Experts of a small language model.
Size: 12 layers, width 128, 5.34M parameters.
Experts: 16 experts in each of 8 layers, a softmax router, a shared expert of 128 neurons.
Below are experts of layer 6 (counted from 0) of a mixture-of-experts language model. Rows are named router (the router's row for the expert), down (a neuron's output weights, with its number) and show model dimensions 0-127. Each number is 128 + 24 x the weight over its row's rms, rounded and kept within 0 to 255.
Before each expert's rows: "raises" lists some tokens whose logits its average output raises strongly, later layers aside. This comes from a sample of Wikipedia text that the model never trained on.

# expert 4
raises: "s", "l", "ett"
router [127 104 133 150 140 142 128 136 118 124 165 122 138 146 114 107 102 117  89 106 167 127 123 107 174 116 151 129 106 129 139 111 144 107 125  56 136 133 152 147 145 177 113  83  87 154 144 166 150  89 123 116 126 145 157 109 126 101 123 110 154 172 118 144 157 147 152 111  86 126 147 133 141 143 138  92 115 123 102 167  83 116  81 160 144 149 138  90  90 128 144 122  97 113 132 119  90 167 151 122 125 160 138 156 142 146 121 119 121 105 121 155 150 160 136 133 104 109 120  65 143 105 126  91 135 145 139  86]
down0 [157 117 141 143 164 102 157 110 132 127 153 138 133 112 108 127 120 138 134  84 148 124 144 148 101 143 185 162 136 164 151  96 157 119 133 105 161 125 136 145 120  64 113 179 110 131 156 134 148 122 121 131 126  99 132 125 153 133 115 132  80 162 163 151  74 117 142 120  92 120 157 140 103 149  76 115 128 134 138  90 110 133 109  87 148 127 127 137  95 180 134 116 137 134 102  88 165 115 110 126 147 136 122 142 158 139 131 123 139 111 133 142 138 119  99 114 176 120 118 168  74  85 180 141 118 127 118 134]
down1 [107 104 125  94  91 115 128 109 149 140 119 109  99 121 150 119  60 119 157 119 140 145 163  94 116  96 101 135 143 108 108 155 115 118  91 125 113 134 117  64 139 145  82 133 116 109 120 121 140 100 137 108 126 150  99 111 135  85 105 150 144 124 134 140 147  91 139 131 101 115 161 149 136 105 150 142  81  96 113 111 171 107 137 123 132 170 155 147 149 152 154 157 111 129 160 133 134 118  92 131 131 152 166 119 123  74 104 113 181 131 115  97 159  95 111 155  91 105 132 117 137 164  93 137 160 105 114 138]

# expert 8
raises: "\n\n", ".", "\n"
router [130 139 148 153 140 136 144 150 128 129 154 131 175 120 122 173 130  72 143 132 126 131 107 132 125 149 137 105 120 146 144 105 136  95 161 105 148 137 151 146 105 125 114 116 194 133 171 111 117 172 145  59 100 143 105 135 151 137 133 145 108 140 129 158 169 131 134  93 104 150 154  65 133 110 110 113 124 142 109  99  97  68  90 142 101 151 114 117 146 139 109 116 138 100 138 129 120 122 132 147 147 125  99  93 130 116 144 135 172 101  95 115 114 155 156 163 114 154 145 129  85 125 121 183 157 126 116 122]
down23 [116 153 173 120 129 137 120 121  96 102 101 147 119 131 134 116 115 125 111  84 140 154  74 131 166 148  96 122 125 135 132 103 156 113 109 153  98 131 120 180 142  81 126 124 143 115 171 139 132 159 122 117 124 122 156 144  98  94 140 121 132 180 153 125 137 116 134 106 126 180 164 139 113  99 146 150 133 115 121 147 126 171 152 137 137 114 132 115 176 102  89 126 138 103 112  99 144 124 105 149 155 150  81 174 161  95 108 138 128 160 143 125 116 194 128 181 156 111 131 144 124 115 119 119 123  71 129 117]
down24 [130 111 171 160 179 116  77 155 117 141 133 132 144 132  97 153 176 105  98 122 129 135  89  66  98 143 116 100 135 135 125  72  93 116 163 127 135 134 153 149 120 130 104 150 129 146 128 108 140 123 143 102 136 136 141 125 122 138 130 136 164 134  80 136 137 129  95 104 133 153 136 110 119 128 120 142 124  85  98 100  90  82 133 142  78 145 136 159 121 134  99 139 156 158 186 134 126 126 125 157 132 118 113 110 103 161 102 145 134 153  77 160 115 130 151  94 165 132 123 164 120 122  85 146 124 149 137 105]

# expert 10
raises: "ays", "ight", "igned", "ign"
router [146 119 126 125 160 155  93 140 149 132 141 115 163 141 143 114 117 143 128 136  81 128 163  86 132 146 149 139 123  83 115 131 115 143 139 115 137 151  93 138 148 135 110 140 115 120 142  91 172 102  89 139 181 134  72 137 137 143  92 103 151  93 143 131 150 112  87 133 172 115 107 115 118 139 141 133 106 148 125 156 143 144 129 119 134 124  67 149 156 136 113 101 148 131 148  93  77  91 137 139 153  81 142 125 127  81  85 138  84 168 100 128  93 102 101 129 114 135 124 148 128 103  90 116 153 104 147 150]
down11 [120  79 148 105 106  98 119 124 157 125 116 116 114 127 126 149 109 153  77 154 109 169 110 114  78 101 100 115  96 111 123 135  94 110 132 101 109 141 148 143 125 104  50 171 129 160  81 173 169 137 114 131 106 169 132 118 135  82  96 115 107 111 127 162 157 116 138 135 134 119 125 116 150 121 154 127 115  93 139 126 109  98 144 105 108 127 132 138 144 112 104 185 168 146 174 156 148 136 110 108 139 131 127 139 115 159 120 131 132 133  80 109 159 140 113 104 127  77 138 121 111 163 110 128 125 123 126 116]
down12 [130 115 103 148 113 142 151 121 144 114 152 111 138 133 135 118 131 174  85 101 139 162 136 146 165 126 104 125 163 129  92 147 127 130 140 155 103 133 101 143  75 149 145 147 136 122 159  74 118 120 117 110  97 158 194 127 111 128  98 139 171 163 150  81  82 156 124 147 144 149 122 137 137 148 123 111 129 116 152 142 115  83 145 157 133 136 149 149 135 120  76 128 135 143 137 153  89 181 116 144 123 112 124 173 143 120 141 111  85 116 117 142 147 126  93 153 124 100 134 165  99 102 148  82  93 140 145 116]

# expert 15
raises: "The", "On", "====", "An", "Th", "Pro"
router [ 99 161 126 127 107 103 120 151 123 144  70 132 131 132 175 160 114 154 103 121 142 122 120 119 112  93 101 102  99 147  98 176 149 119 107 154 106 146 132 129 145 124 157 107 135 173 109 113 123 104  97  94  89 149 167 131 143  99  82 140 124 148  96 134 108 115 154 144 125 100 122 167 148 108 138 100 134 128 134  81 113 172 137 126  92 148 138 128 164 122  94 138 131 166  77 158 177  99 143 122  75 140 104 124 118  92 131 131 134 120 103 122  89 100  95 157  99 122 121 122 105 139 139 138 154 151 143 139]
down23 [ 72 149 109 137 151  90 142 117 153 138 136 101 182  97 137 104 133 130 145 140 126 108 113  77 142 139 116 118 140  88 154 132 125 167 111 147 143 160 134 112 152  85 132 120 121 119 144 132 136 125 112 122 160 121 130 134  93 108 178  98 157 128 152 114 134 120 162 137 146 134 166 116 156  71 159 147 120 157 107  79 124 146 114 118  95 119 185 165 109 113 106 160 115 119 134  68 118 110 132 143  84 153 125 152 106 110 144 112 148 110 107 113 148 116 129 163 114 116 146 119 126 131 138 169 119  79 129  84]
down24 [112 111  96 136 104  97 163 118 151 171 161 159 111 141  93 149 125 129 175 146 146 112 111 109 154 121 170 108 114 150 137 167 113 163 101 114  99 119 106  39 124 165 144 115  86 134 122 138 107 136 143 146 139 121 104 112 125 125 134 128 131 133 136  67 125 127 129 109 168  73 142 115 140 130 114 169 138 160 141 152 125 105 106 148 139 145 137 124 119 131 121 143 120 114 136  92 111 156 108 135 128 131 167 123  73 105 109 174 144  89 168 104 117 140 122 114 164 134 118 101 147 142 146 167 129 112 113 153]